From a checkpoint of a small mixture-of-experts model trained on Wikipedia: vocabulary 16384.
Below are experts of layer 6 (counted from 0) of a mixture-of-experts language model. Rows are named router (the router's row for the expert), gate (a neuron's input weights, with its number), up (a neuron's input weights, with its number) and show model dimensions 160-319. Each number is 128 + 32 x the weight over its row's rms, rounded and kept within 0 to 255. Numbers have three digits each.
After each expert's rows: "mostly gets" lists some tokens that are sent to it at least half of the time. This comes from a sample of Wikipedia text that the model never trained on.

# expert 5
router:196113128184190157145131113181183125122131100177110111097201134138130144149126114105180104072080116094160141141196110131159149082114171079145116132090144112087120129174081109144116116137101108138142090074110127118139115109137095078107088104135165178087181093122101124133129102083147134121123106126192112122142060102138161125131158091117161132215135134102197130164181128125097077092146059138129163205139096153122073160134150114098137146185126157131108121152176076062139137125114162
gate3:132136101090147112151103112176184115151099150152072182116112125141081134176144186113133139128109172038150130155117073080150172164155177120114115177134114135143072172152077114115135167126187095136109109150204131155088161137135135141124163163128127103082107168136130114128118126089080136138131148087085130145139154134139114141158162154109126121140060103100165137095166142121134105141135087099072168153155080129050106098168114111131169106156122168145110112140190136088125084158101073
up3:143141171135129133167091135132147141097151107096165196139102139135092151134075144114155169118123114133122092090176097098153120138062105157172068148159085151095083163076145170152088130159132100094127120140235107141113122075117129161101104114152106117074144118160152136133141172182100187116163036115131151222138125182122150133130135106142132129082118160139137080123127157133113157098102124151176085151166118121169070120144127128067087067125105109084174151085151122193111098184104133
gate4:151147116133151102105125104059118140116114129095114162117164160173108092133192237117160196092081167109122169123145120126171141159151160205095105111150155084150087186181179088094078088179122110168134154111151120110152126073165151135150069130114130117109179120146115116106079155184094125114137093115102112113130145117095118069117149181126131145121149144133142089156122175178123122137143134178157143139118137169098153103160165124107171170120094079168196141102103156092168104116118111
up4:139142146136085164177135111153170103129124164072158114108094113137098191107134052144111114069105057078091157128174133147112160103171159118093110105156117139120152115084103140148161135080172142074101032117177108149135190080099111155139103105145160116157167156119098157084132108153171099155085133101133157135167128122138132125171163128173093149139104103121167175066079141166117127085122106099094121149122112108196134104176139150127132153127145085196094125161086078106173199170089131
gate5:158141066174082114163094108090121104136121060138140169134154095157130134152118119165089088109092179119132112108128095143125122085169173059135094119159100132127134147109176124110124138150102092148127152138107123102121125187116164113128108163144048149107131147130132090085109129143123097115107141104148129211149146149111135105142133171079088097168111147078125142111145108105148157184117127206085073080043136122117132154189122123143135143143119070181139177091213082164100149108131189
up5:158098112133159109122149085110153109122098138152145127135151083093110153127125069122120026160161150099097081089086120067112157093106136126165175096142105158134198124129090126118067126091153114142132189104114082118131166209120123156096082180107085143132172150119116162149080125152109087107183084073153103185196121133107105093154120118109130128176141138107157144093124140143117088161132091178097116114115088095149107108151126107193154103130129070102150116106156045146080123141129134
mostly gets: " \"", "(", "\" (", " re", "k", "i ("

# expert 3
router:126226098085126107094160164098165102150130114163126136146077112154155123137108157134092148101155113113114128129075108217122213203109144167170094184085104161146172124100152081064178127145159116170113150143189214161183097123084171160103125206092113132141123123164138102056090131165107103137116127020124138128135129142111069089109097176105154118134136186181117133118148124133253151219101074178150127092122174123063150116168091133090139149104086124137134103092110108134102151140114160
gate0:080150126118111083089146137155159112113186100156143096096073115145154127130088098151147168141076096155155151136105116173153165081080084065127099161138142094145138203137092110092111082137118115136124103104152113118128123106117143162084126089139156072046110143197158142084159118131137123100170154196105165119120168107150144097123096173131105135074101086095173122153147071115111099114088130129141157108199159124132118082100138101108147165141108124120128125111139172130215169187114140
up0:171062119091162068176154127090125146117079175100141136152107218157129117120116113087145112113077175146125070109160162111157130158100159139124185162117110103122115189111131160127160149164147190174127152173050181114134089148136168090177109159096112069137171153116102156107083095058142139088125059135083139123155088137131135117166163133155125118129117108128092088133152166131103118163126137080158089136087150126134148154156093128167109175134103091095183140147137114127175113114151182
gate1:153166149127101063192154159147068123147090209147148148087113051118140118176120116137146096091165172158114165159084088153159070157152164126113072126142143147116113142159075126138133066098101107132071104146135122124121126188075120072140075160105167152113120159093102152142142115121063129135078151109122088154163165180148161131138102112155180133093049204164140142156128160120134149160136105171193150144109092136139136112147118162085063103140139117141123133151103135113126109033115162
up1:129150134119171110106111106113122129113106096205075153182157104158132136111096149137211137097062122071142115177171105160087116133160126151105126126144132157056130131194123115194118083084130187105073127087101167100104151096124113094104159134107140140089060140076116119071124136140185127177136138080062111160174168157086117145129138129157084110127115162182127078080135156113134091130089173159154129138082199160131217080168161075083132088088113137100186133134183117154143056161115099
gate2:100091168093165121106150094092158148146182111133165138129161117058156133123111170182092080073118154135151076101129161111172146117083143160147128098106119126097127160100078041143099180098106122115126146156132128148090047149140131103147165110110136155169097121135099099143122087121181126103129107090130134175161059088183127122135139141083168104132187126173118067159070161137119173135147141122151156133139094125118147127131151138108136145084088121093116121195122074114163131117211163
up2:129139032161064198139171127129138128169041108192115156146169164177114137121130175138090155131173124145114113079126122107152132090158133125080127133099085161174159103165141117105110170097141198117139168175103202160107123108123114137102130102112220070106153121089160128126122167132104142094061151134107150147128188146151120111139149139147112104137134179107105170118112109130104127137126096123188098147131190111090144044113082097116115143128084095142107118143195075154180149110086090
mostly gets: " his", " their", " its", " of his", " for his", " in his"

# expert 13
router:128108180159116071135157070125113118142111128100132155122201129120101118126094072130139157147102184060124153104119156112157139135104118114113114124196142152137116090111123135106122077091109108158088139129112089112114110177142154123129244090098156148115158191089123104112106091162120103107101090156123151150129125106132146162141102089158163124155190133093187066112121122073080135111179138116091165171121142161170134154081215122105127120184131148137155160115138152168129198140125105
gate6:113080163118139067160083143140120135172161154186138145125182088140152106086095148160102162097107132178092135097117151117092126124122091138128138140125159150115123188110113088141104127121074126127082175087177140170069149207118131072139179145154149119135137205107161127144155139109127107180123142109208160159144094048109156156115155105136140125124145121096115174086066153100109179114078149157127068108135096138078135188204193100117088147143103090187136080073111152120108137102114153
up6:156167081134114131175188113091073110110133121124110154139082086167107182122136085139111100150133132161154089128156107118110192097164125147161115102132145103093142090096123142128208173130087151096106121121098089088069109093136092143114171142052106173095104123159132063173088101146131146087153170128077073094132127170101135136094129130140120168124144165142178153098118126165147120138124128130121102089120134164121144131068098127152157111058141130149123113156131127096183066146211151
gate7:112128198099169136097100114139160129160073060130125173133105090033147153177128136118107125109060096074136124103106211083089169133110065094187130117151173118173153123126160098127079163140136115098080137093154132045108147164130086127104086141099104154129088122159151137136171064106111085143137160098071130075156121165111047176121086148119109096160140140087138178188108164074152126140121124125130167172081153073176120133146118147164184173155155060096088131159097104142096095173165102
up7:088090092105116119053137110112120152156151102167157064091142139065070104120159169173157146141194120165165092100122135055136108161118137083129183167059112146130095127091136090182095116123115083135115079113139137145120047133129165097194187174104109127113119152110146127112142076070133162154153117134168161163134136134158116124086158099067136205103161164114118158125135101124137121176138091138099244149046160118151156108135171092168105109125128174134159131155160151157119151173104165
gate8:107152111174151097148152098105113132186136136170140186114118144085130143092154121113120112081153100101122196129076144135165147161093155108125161129117054092138134161166184061172063141136139067146134138161109176115118090084108083108180104172141116104083146167142149109107135139097135106123125082158093162142177130157127128135198149184092091087149110139144115111140099149144167156140014062108144076150057142127111127092143130134158103108149164107094099123079094131147102157083147131
up8:082165160120082177120098095160147144162144159097157159163147177177157083167170137124154113120171132115163115102117109136140117207140130127128187152095156157130138126141139107092188082171139166108131143076102148161125131138196154091120156140177148122107198144151087131152126141087139104156089158146086125094093151130127151159127141131129131107160093107071189159099122117156123063127143134111081126102123092125109160155132122125136163132129121162090114093175143100065134092100133184
mostly gets: " three", " four", " five", " two", " six", " several"

# expert 2
router:108079121063155140143108063138128200102135159103061135030132129147153131158147121139159102144163120102160114136145171129124106094148042135079126088099126090145074110167125177198145128150161140123170127108147142114124090157173052096162171128089091149152152120096150141103158102113127117108113110123145116162145105087139176120151104156114109111136067116090059115148100192116083089119100197100134099116179116115181125148137138081173113158134191100125126128156132120210127156099189087
gate1:134148167113155116136151097117161145084102075137146141091132101101158109185160169152066123097119197076155125078125127151124153148112115147157182132065117162161178130089121151158124080123174126092103114116117168117157137154143117120140128115103128121125142206146097124095162153160133104117050146119116094139103070129153141164134122103084063120145092131187103144147114174132112131134080183135152124097086141120105094196069120100203107110119142090112126135144077159084102151130126146
up1:187120163054151089165129064136133154146136099137151101165139137116126108123140187135105109166196204113131076071131178096122137163105120119162165133069116158130140101101095180137151095093133130143102149151097124106156138156105159099146142071143157121124187160121091140108166156088129128114064159141117068134140096118169147148156151138129094126108105118170137158170104181092074108151065171161130155138100137151127112173061127137150093146113126108114079151182098173103152128114150128
gate2:153118138088186198185101157118196120056139200154149147139080098169126137143107121090131134113145201134103097115063163198146109190128108141094134110104172139096139135160134150138154096119200122167124118139120080171154098118064138146088136076108058154105069092129155133168104089159099137146142139049107151115112154152084152122137122158134105105088067150124072093144157058114192139164125158126134102102115119103133131090103088116146131172106064081105130146153147146079128121152138136
up2:147117152126136105091103104054169149171170134170131119153145149111125127151086125100144120136111121152159167136134094173091124084152111119110132126056164162104159126157138126102124128107156070102134140064123127174115087137073109108153090149061184144115140113143175137185144107154095114119172160066116098118101126133093116118127158125081157123105073116127116146133124077106070119111132120096091144154123129135031159098128110129133150207179136152091104142121085171120202084151117158
gate3:124117127172194155075122132081157153159141134077141181128096095203130152118222126112176126077181104136115135152125128135119170147156115118082121075161075087068143145132101148166064152121175107087060173114098171111152149190135094129191122205075107177159089170135136197088081115164072145116097117138118104185100124099107098061163117094169137157126144072140119115113113145123104138117158151143150125134142147145118104162094116115148063079165136173171155120167121069162124111134145142
up3:121126149129120135170147207128155089112099065107123083157125174039116136167076120157134149143098154188087134127056139081166110099090165134164138137106099136188116101058179150169153138174083102156169078186126100143119077112129112118084138103173171106110130116124110102159138118100127147086137082124172134170133136063127117182100142221120057129143136143149170176091182110100156105105162111166092103091140118126136144119138082145123182205083102063163121106159155165169116109101134110
mostly gets: "016", "019", "020", "017", "018", "025"

# expert 17
router:134144093137094182184125099190097132161141152135106162041092092091102137144080168114136105145135151112083131143151179096165135106181119162076106118159123131144175195095094116113061194161099157122168109123147077100086157162090099093136141154154156120134132147116142107164111136132126114199125100130127122094064108135173114143151188116133080131098151194146097180103169127097084159118081126105096120135106107156151131142117150129171079186149095136167130088140157070053138135114123116
gate3:152093096108149165163082114194100144097082100113126213122058150114170191158099153125193094153134163119116113109137142097112161094149117117136122159096144121091118121128105129147139136097153128152115123119143135153055123119108117137106165097139099094165054118100170157092126111151120101129133136144093164119135128190099124173135137181149124095184131079135132200086143112156141139114136109123106168154114084144100135103098175133140158153123066161210137172157124136109129134136095161
up3:125095052138174127122130080117108168094163096141138117098087128133125169156117144161105170197170173133192133115108123159128156103132062104099119113171111142104137150104095155108159128099119135106100076097173110101092070166156159116142143151148098136121158104097166096127081118147157219129126152121085132103154160100069105109134144112103088103139130115095139126148133171143083133184098121131110159100132167116168091147091128130146158158185078159123158203118143080112162147101103118
gate4:196158083202098173066158117104158066176137133162134131125127139159146182121126117090113121141103117120164144119151114142144207143152138117111099107149075138136106149144133097094148097069114129189084149169113101126137114110110091109142103142104118155129141102120123153086135114166089114134074151128094091109165109154132162151151175184154111134124152139115111138133179104108147131175112138122118076117095144129135107144149207137194138169128163073103105116126141146095084086193129142
up4:073122142156067165067152190192165137202125100111153112134156079103125132142142120121161128166069136170131148166162178139158127154182154140119137096111117085108116093097141105184136080097121077146122137138069196131146167069086212143164090095099096151148143109070188126102137092152098174134143117082099178143099090133086151157158200121136112125084127061107114087130149127142166108109104068076113091091102111111143129159172189143114062133154078104125150062121109131141135101160110201
gate5:134147131098077137148082108171136151084146144112154125130083110170115125171135102114042115101124144140118097126135123167082129110110125186116076150090136131059127120127126136097186142164073179107104188165146081138175216100085125140088111173130153123133128135138151147142070100111128135108114120115157144136135155078095166168123171159136066164088134168151067120117098111093145138135151128119152128111106119093124172134116121170161111199112100077157066103176197083101150089143145145
up5:125181090084142089066081110093149087148174124114049084116097217113170151146175145118213151137164131106100168138102108058100140160117118132078122155136149104128071151087135126152092086107156137182093176167151148121133063115129147211078115143095108139129071108165060088156146168194106088130125125097130087081131131122200164203150117134106159120156116139077119154117133154166185138124091161112171158145165150105119165110140163072092134073121160155137146160093179160112115109120132151
mostly gets: " John", " J.", " Robert", " Michael", " David", " George"

# expert 18
router:120096168117119158158134122139165160134137143091120130145184145146116167113101132136145125116106072172137087051159069099101100152120119099160116081085108118145082113139096138163070108191123165090130146156116088181151194116127103174139101108110114179139139091116091114189204070102131110096126138134138136091081075073130151139095136166173123144164164111053104129156099115126078083083127198076103098135123145122151132153078140076144118159153141104108104104139114146172146106150152138
gate10:053116111166169079087136159124148125166149134121101114154098143201101154110075138123143123101156093120136130144142148121138107204118106128163153151036119125100158134096130114173136111137080127101113160111108125173202183050153083087073123136092112168176119145190145204126168119096103047142114145079109171179144167119156056120112107101093197193124140154097124141172107183116128112146114139145098133139116109147186077099151122214117107121114126154157152123121109124121147161183121146
up10:185164068114102139133135101124081204114167102124175094123177086075147115137132118186175149156104116126123155115173084128112121142130082143149134130164192089130133128134125131105151138116102165150144110170096130130073149138081126201120148124137138134173082102141144139156130161172133170117124055152117119097161097071133157178198099175162079134102093104125159127139127087106135109126187142130196180068190139132120150166132114066144093083165130140088091128110164073085135137100123125
gate11:116170069157148120123179210103120174143100145151128168134135091134156134098144141156156126117164139132119038129091098171062095161153183083100127084092096201134149104161110175049146133140084156106122143155149100162133147150136098175065081064132158127161139119102139182119153066137117184137115172081135148134117160146167090139112143072114099102102124148144113163103161162110121135158162099130183118106153120092128148099056169125090127149192076132110133137133147136119142181133158120
up11:169091186127133162113084069118105105129155112113164080133140150120129062151137163086169090168067125083156179137146117103171193139108100130133127163088159108144139104178099112165119104161173139130085132098093145121103127130139147087192142166062136124123176105122162120141115146101142106163237120186072109160148151144164144170137137142151137132098098159152122152158107101126114110092146137165099141127150160126131124169155115130140126143110144073124132085109117149141135107103080208
gate12:153149125160143177101137120111135177152115122152150152163126172117109130138116079111171094108115124135085151134148075186124079160152168061133070179153118125135187123100116171110129097134083135157116160124158095192120131086090051129130098138114147130136152092122135140127171190123146091116088103147096169095091117136177095106060140104216115136129107185099117178190153129128140054149191092195103161131089164070123105120108139139113140087160082105133139088124169135124140119135131117
up12:120134148117115141082144121108088136115126142179108085159146158158165090151103110096072128101093102165148064152141142047108089080134163136075204170134120196159139143159097117127155116078118086144095115116128179194199140151140119089190154143125102136127067080125098135106210133143155070070095190102088156104151155113166151128161173136141086167109162139148125103146200078079146075141165133171086115140157094098119150112125138069126097050077132144058129069121144165153129056134143162
mostly gets: " |  |", "% |", " |  |  |", "|", "  -", " |  |  |  |"

# expert 4
router:094107128195138073159174117157132136075118171138147129087131081066125175138092100168127116115102066079132136186092122084103098119088128096142148110176121143125129137117086111134138134105119116129156100136107064027119179183163091143172101124195088160148184142112075115163104108126127082176094194169191146141101194135094152135130133108123104160109100082127133140156096155147108123128168135082156115108154155099135170087182133136171159110095168140130113082084091112064149100120174098
gate2:170144127110095139114155108132091154158104114105092124132078109072143116118132112133065153143153145162156096105074122154071180139090114135105136152135139041150151108146139117137070183081149163109093160136172100060103150127159170182145111161154108126081127181129144181175056119154115130187169105091105129089130136157160121059154073089108161174155170149158111092108086127114168116158114150144154149119164107153106142122180103112146098148127102113102076157143106107105100169045181188
up2:184129179162146133191127162136153106129118141159070154144106129166099160086139137085083128109158156106105078129160177144114117142158167077122116113085081108111124154078139095141125111160113099121181119032194099128119076202109136113128131117060169143156108179164110121183156183156121161112140149148142098126180087156109135203132171051107108090098109161184112151104105097121107153104147124119162176149145127160167125113174167149175133133129146150175163117102141107168114137099143111
gate3:115114134074132068113137110108205136114061170187162127144113111114121168129160148112147165107207074125134123178161148094127098115079128120174132131123148129111146121167113108120130146122161149129079176160136088065115159152129086151105077109180136136099161120176105132145158093091039138144130096115140088189113163116125064143144125180095135180107137123153108139184151112141134138146121126182086130150145149081092150078100132179122163150106163208113173101105109164062126113132161133
up3:107117160148156093143099148191101125151133067085138107077093089089140077177126117115124087146126059097182151178098130198141154128114084140128123153143164127108138114109166073109108088165077109140146087115100139157185095157188074173162206062125139100102128068089115156140123101133220158106155232160078153129119165129152116113140098131075127063119071159106169115103088114075082141129170132147131075164099106148153092149144095132102122071089119146205129175117167117131099138071101145
gate4:092110130106172101129135020106135118199096131179149118074124065127081140215063118091067084101181093162116126143116113092170126135096122151097106129108128172151130143105121089124123104152108111107152231139100134118136157164122088111147136149106081141166147166104122206195111125094127112146146148055066134125177136091149101197139140148149127113090132152100121133130108137146124078066182168145161091181150132114162099123169087199114131183135144132107119089135107085127130104130123104
up4:137107112114064125099131162142096150131087190146149194079055182099139134161138117114189151111151140141130076161054137127102110182195094171190091190114112093136129142091148122073151126114078171195154065159167154122170059131149155139123131146112119077194122155128092170190104162092112139131128115174096136170094175095188136104123145116179189173118136126118131152094124142067155166167141159163153106104141147125177093162135134135131056161107104142135195165114131087141068111133106143
mostly gets: " National", "ular", " national", " public", " International", " political"

# expert 10
router:094125143087134145103136093118131062148141127149143160148160114138128082191183158117204104177103157116139155128126102088108109106076142078086139130143094184087066099119123152162134163110103110145137091097139109166075164180160117109160114109178131127169129121163112169124110150112155121096197130132145119117155129057096125103176170173148102162141143134180094105072152093111123132110066094123144136186107114159174149122103137183085179086146114113111088103109112164151151108099108095
gate16:138092058136176090161168173161151127145138158146130100137151179187174151169144158167121077086195133104137094153096043136134148140139122080135089129147122148127122123123146136178158171178161183121086133156194125119098150116079161155133106122147059118148186164140096196096125138141068068101131117108085119107150131145153153152165141121129087090135119134136158138172164128151090121137075149169148128147169156142066097093116130078080184050100168124164086082087082098116140153155144090
up16:112102103140095097147150120132144132110080148125122142172085151112079184176104104222140136102064070164130106138144135101191091131129134155121123105144100146137123150111110103053159103147114134097130074166171130099098143167134170116118106153166156091106146110097129190127150117125146140159112171185157130170114151084183110176129174162125149110148163145089132085175186093043119152158119075072177085072110118130179141149123144048102049106133153112164111131157149124115103109129043219
gate17:149147170128164051141089114123118057083131139096134149120097113047117160151118166120129166121113131109184170142164169151193107155143127115138124122130095180083162156111143125129151084132112163123135116126143092086052140134094101141113083165130108156041180108181130157047166110186134140143121083108213109161139127120106120130114082090087188133110116148144158160152148143091141145128140126180170104141118150155114117140057119081103088147119091158196127166139159129114090130163132141
up17:094107100097093161120127095141157134119127135083144093108117120156087089023137114112129125118133098071078189072127102137140121137132118115106163132096127125117111158129118079142176168102138111125078124118099132154105114108181113131097106124176101128201104159156097055156121098098125110159139146179151107094163170125151182137144072167097151108068144089112164126156185151126123118204102110170177181083142115137122119140090180118136162048204122157128103072117108143112134110130109090
gate18:135086108123150070037174108125136132145159164116107093139082123065141127167121159091121123095146140138067114107106190172148160153114119121145065174111077139088119096140149056125154176057138118196120141166128050151082103139172150155155154110160105120142093171181065120142128071147175142107107141134085110124125131130096152139097138151168095099165147196109168144104113146132114164166068100162164122130162157143143136133137178132101136129152087127084168124109092104085118134102114172
up18:217104156119139123073122096102113112153132140159145101107086136116135110165139103109129151183132119141107128144111088114150142244143117121144094100127188134134142141100162080133160167134185111214113134093137127101131102120154123182133098055110156114131160127197114124162154134160067122060151046066171144111112136110090159141037177161160086129203054161165195131097148164116121105186117145132103117153086082130137147083113105098150109174146113114116111175098122124094143062145085138
mostly gets: " b", " Br", " Bar", " Pr", " tr", " Gr"

# expert 8
router:200082163157148175127036141108084094158110126116165152201112143133091129129140155128103167066154082172100136126108083130133101084140169119048132088147148113104127190142125172174119090106123107149087184107126107112158125098171150106154135099181129134089093124172127147166137136156113118123100194155079084155167111156138159124169115074084140128143129105145165110136106163175093150122118104097151103062137095154134174153118101152124116130159146114187160189154108171132092039129127094
gate2:155138102106108154088099103139095131073103134090133099080104127098113053174187134114148142128163114116098091124133153158143163119135071113111146121084131121153092159187162182075181155083114135164118111145117144099179147100142112126138127072127155102127184067098136160140182146158107136138107148218103172114180126099145131103100170137163123058100152150132138185122160131170145174158061179136149174118068153116128085151076099137147136132114185088141142112110100159140149103187106067
up2:057172161146131150117133159185116161049127119177168125124134040075170159131120124119188083112148147119130183135084108179147130151103141158133103141085109111106089148157066157084076086153199113168106134123126099147107151122064123143176118131132160133147159172169125175096119070076108203114135085127118068094186119160083065141115116091194116113206053126158099147124094061136115155154141152156186146171164060172081087129133097152114121136077165142113180153144113142130172083156130111
gate3:124181126119123122131144115135081049054155101123130155138139159103127173083136147149078149113126124127146113140104125164148124145109174132114118136127166129105171137141078103082140055086107152223158143119083162137130170150128121154154162104087099110098139160112089201129107114149173091152158056122120128087149102177128185074122180131132119115105052078145140150079113075203072153141117145124138062146151148129101092116120149142079111121138137116183139166115156168104174170168128183
up3:131168120138074139153214140134153106115157149132126132120097120102099111126158167134103156136077088141171114163125153145148141121103219147126097127186122132118182081145097107191134047104118086173180161121129151102090171180104156133142136154100140147131143154164091199125174149099202099103149077135138110140126171155113159123082113106107077162096098110166153119103154092211077138125101101144097138145127085151071173118178065185104103147140112092152106098117142142144174176150076117
gate4:144129144163123134135122151142057161165119102089139161113115141149138116139133081096094140137134171133128070119095156141118069150130103101117107126142094131131062130157132210097068142171133178200116173160136060072136164135109099172119083190129133103141076160171196140100115097115104145122128126152134118128160123136118103158156089130098148133151146144172099152152054116159134104147047093168164110104154128156070150111162149142160102142156095135153103153114136095077190111161119138
up4:118080107054091073110098093132103097146173106097149142110149122170168179102071209167117066133129157093100124142150124096151173055104055129133117152127142169174155122156097120134138156149085171094128142110095220137082144084131146093193065076124176140161127129168108110163123158135107073108174105151114164111070159112107178108152171079204106085136147142107131071119165140110132153144183102158114124101153132113136163137085128134100141143097129129189181129131138128093100137150177116
mostly gets: " May ", " June ", " April ", " February ", " from ", " September "

# expert 1
router:110117117140129126113074178142129107112100142130141128133154146130123121153188170113137086098111106145129151045089158121068104158162145150134084157144185124081128155101154174146205109074060071129136136188178077097019126136214136152097117101136156156119143120105178143153128123123160192069151152143136064143095108176148118168080138109134162119103173067109072141169088113083081094161141179142118167116151099121144159076139105118136136102122109104161092147114146144032135094167114149
gate0:128192129124128163140140179135128098141101092144118152104155119060166132114168185119106088126143150197098131083120098123123123120171206126168179133174100154070161120170188112173115125104078219168118140131151169120181077105103140147168098127116115127180060112168147105147126112144134140107123158112079080113156155125112180080169078106127146098071106095127152047102131167176121150196131141121142197115098129135132164122108061095148145089072141044134201094100174125108120111136078118
up0:167112171133141160205123163137152094157146169145095123098125092169192145178067126113136134120088171122168121127099127143103117161195149070154100101101149119108117081095171117167154099160080156082135113147114202076138141088125095118165113126167169117169184141132098100083103139108150145165163149109086129111112175094242119112139141104123054127104154168096129186098140174076086186129082116177125125079153110119107137154097118138125095136119093150081150124100121117151124180057191156
gate1:125119125147108124121165102101150126206107133152175203089136148164164151086126127174197146094145134085114120117143137191129107144151119078067123118116134117161118113131096138151182155162162081138111168100111098087130163171135193089086119112154154102079128144096091094083108159102127121132077140128140135117112189113100138142163139122143107172125153143183149112111149079107152168085093151131111113113102148145053117146077096097195090221126083136126124132143150155130143145099109202
up1:120170183100150135142094115180095114114109075116147124157117122132049097151131154128116144123152098112139178181082154117112132155101060137117128132133118118079133178092112105096108136152135107058145126121155157112179153056103152093129135105119086169176117094086119131132126131133126156094063073120172151099151171176156124158077131149165119112155146081140137142119120207156116156190110135134116148202114150141110053123089142132121124079053152088132117116173168122109191099117121150
gate2:145111153146145140095129079148108153142142143126130124168088157155160114121146122129047115190154131105110131136120079115093108053143156158112071162103147140166120094132141139159172138150139089126158134154098161135076129093143146094056105101122094159165047078078147154155111123166134107130160093108120188115092051152074121117076146086147127152109129081125142148153137183130076117085118120164135145146128139121140131111113087115070143095159164125133143116169188185125116117163124133
up2:137138117165133117095157087154135131213210131173114119167162157133154104146097128139050107154121162123154089175086077095062101087130161173112127142133095197136145140128138100125192121150133105116119125130119146164055147114137110069104065089176044126144066118143113144156084080122165099140112125145126086093079086182044086118102153068142110145138122102075084154158154127135084138091167124177081135114114128127124152144108101134112126151138143125126164125139189162141124086150154146
mostly gets: " he", " who", " would", " He", ", which", ", he"

# expert 14
router:135013135110105155148158125149050125128121050126120120138106089125154130109115111128119100166168133154150185105126088165148131068089080116189167132112118110142153142143156140097050100142133111088118101117102161190091179122181182081155144110086127116156111153088096139128154120110121127161119112152162106149161145129150148153115099080135088131111125102108165136140109087113045087087099071140195167123147111146138109191063141140109083081155082148136091113122173144131108108081077111
gate0:133170139124105113154172077129152117147137206116148145134084103104154104125151126141134121172113150107107082140095205156179088132134116069111153172140100129162130167135170105136143194142158112107113102163130155121157115168177147052166102131120116126121153152157186183082139084072121113139115073154094088152182160176105132140109085094165075154093115093165154120134169144144122093149114109140114134138134186094136161130129088107169145107137064145108171107095126186151090103063131112
up0:125167135162167080133144089083135139085098157155134149122117146133171129177115099092092160112106096192176193116147095067156124119152141127131134162111145109064126124162181182090143123160146094188070113091184128132121127100134214108132112068130113129115105186088118150123160159149071155140124157129161155117127101144130098146133124159128136149149132156104132148099145100122075115113108106120181130120129120165158081049058082084139158094114152167197059107119118146132139082127118101
gate1:112176148138130138156094139144129133191121139123119112151106184102123058097078081098148180086156091137056193120117147148166113118127097067134163139141122087156125193134183118164117096177100072129119114130109158084107155166223128154142164158111147170067097139123084113144165117123108100126135195093130082062086160173142171138140095104173164092145096126145117130109095173173060180123144085107137149142151164109132163104129113164151100207083117113178093111099165158101079155179122127
up1:119127095119095092134165146083116134062121140136104144107121129097142121117136096154120132144120089140177124159136165076109124140111111203095080120130106113057103086073123135059169136127174152217140206130131136134220091100094192099155192123176115094135175102128147112118121128091180129113139073142184118149144126157170061169136103151100103140154107125143146118100222145090167124071122222143148093176126102148133124124164156161132147082100133136158156182174116113113159105072123118
gate2:107112105189139100150103174199144113091105140175162079127104138074154125140096167104149126108137141090077165112095160143205126101174140108093151136121122171095149194130116077105135122101144113125112162138116110070149079152101164078161090070131177102146173077123087115106057128122101144155103071147143123114125107144161120125095175100106114147138084132146147108126156109134101123148089178110112121134073127109130169127085152121090107144162129059101171111150113114128133061139149108
up2:113116170077130168040127106062077165119136099099139156137139160193108154164092100149128129138088142151091079155159136151102133119123165160119124135091107154204086128148092183104138140151131146103147142123133124135129118119158069143110141119196063117150154112087078134104184169133118090112122174133139149113110145119097101160173093104170144156090192098093071161129070146126112158158161098088102033134125109063145084153155186125143121137054159118182127142148181165149132143112100107
mostly gets: " in", " on", " under", " after", " In", " at"

# expert 0
router:125072078083122140111112141129149161101098138165097140195164191169137118211130095127099115117078102101135174162125132070083156079148108115130155092146126086164105146182127129134130182140146186079164084143184145114134104134122091063157145104124123115107142111057045147177097128121136102098124106118092131112104168099106160111149074173189082129083128099144148132089099166103176088083166181185109135152177093100181042122171116087131086140125100109114142088129149167135135100099129105
gate0:102127129106105129145064112115179112081063145143124109117096119150142093087126099104129156118143125176159123178111114137153156113118072109148094118060072142090120136114091119115147136153128116152110111143108094112140081111162173125165154207159097165135133088156085140080158115053130080227131169168094093103111139066124135121162116111128123154145156160128148106166183193116112199149157152130152128121134122137186125136127170125151150140075086153200095159105110128204135041063138126
up0:057182128088143148109153119118059129068146107171138122146124126155125147147100137190125139107068084128152120088197096117126126197179124125125137115157069110142128121163154075071153068087091150156137103129173093143143136174116137166155127121094205062144134147125130110175165171170126116068137085105121118153175137150073088117120152162101156084105147142112144074126047142144072127124185110095107177110138092147090119074138133106131125185136126151201154130140142154126148103179147123
gate1:154098096098157102127111139156104045189170127114088103121140119082089115168126186122117099122172140120093085072054123112152154095130118158182111137141103174140123178153166132170154132144146124097172111161139177103119169060127095079148156110115155078089136173112058100092077133155078143137094098144135135121086094139134155156145106106156114091092057127136169131120125141137179140164167063150107118095100110078121112108143141111161108109123147102110117146094187054166132140144122191
up1:077063099135097149139119150122140110125159150165124134176121155093086121137149106090147116129133155148134247095123158134137120178138102104158101162134117151144150120097058068106069057089088119119100133101145184077081099144067129150109117106096124114113127098114193083182095127138118099140066177148149134145151153097144079119141139113114151159099145165126148130108117164159125092172169164057099131111142130149159125107111099155180175160128186123101135093125135099129129103168149114
gate2:096159052109148147155065170142142115182127072095114163138142179150099137156119158144177097124106161187088184140145128122135116113138124130118170132170125124089102124123080160092144106085152128161153066160103107124119114112140132054162137084101145093160147067189169148152082139079151124120140165143088120130111115179116135088071164123121146151115092160197148098102164145179130113129127144154085093071138147115164110132098099119136138055107085100117120148117142118094103110122140144
up2:077136189132128148108189171089106144103138105137095138145117117079115171134121134146179139067157111056128124184150087129155143109174179115080121146063141137110201135170156097185080208154114099096121068073102129117100175136105059135154170111163096092187090151095095094109151133072097154117182182092117141136150103127134103076104158089182176147114110196142147186120144151137163105127100117121120118107176166107099106074149121125159172143147108108144153079135169143086115110219101097
mostly gets: "ations", " people", "ins", "ities", "ians", " men"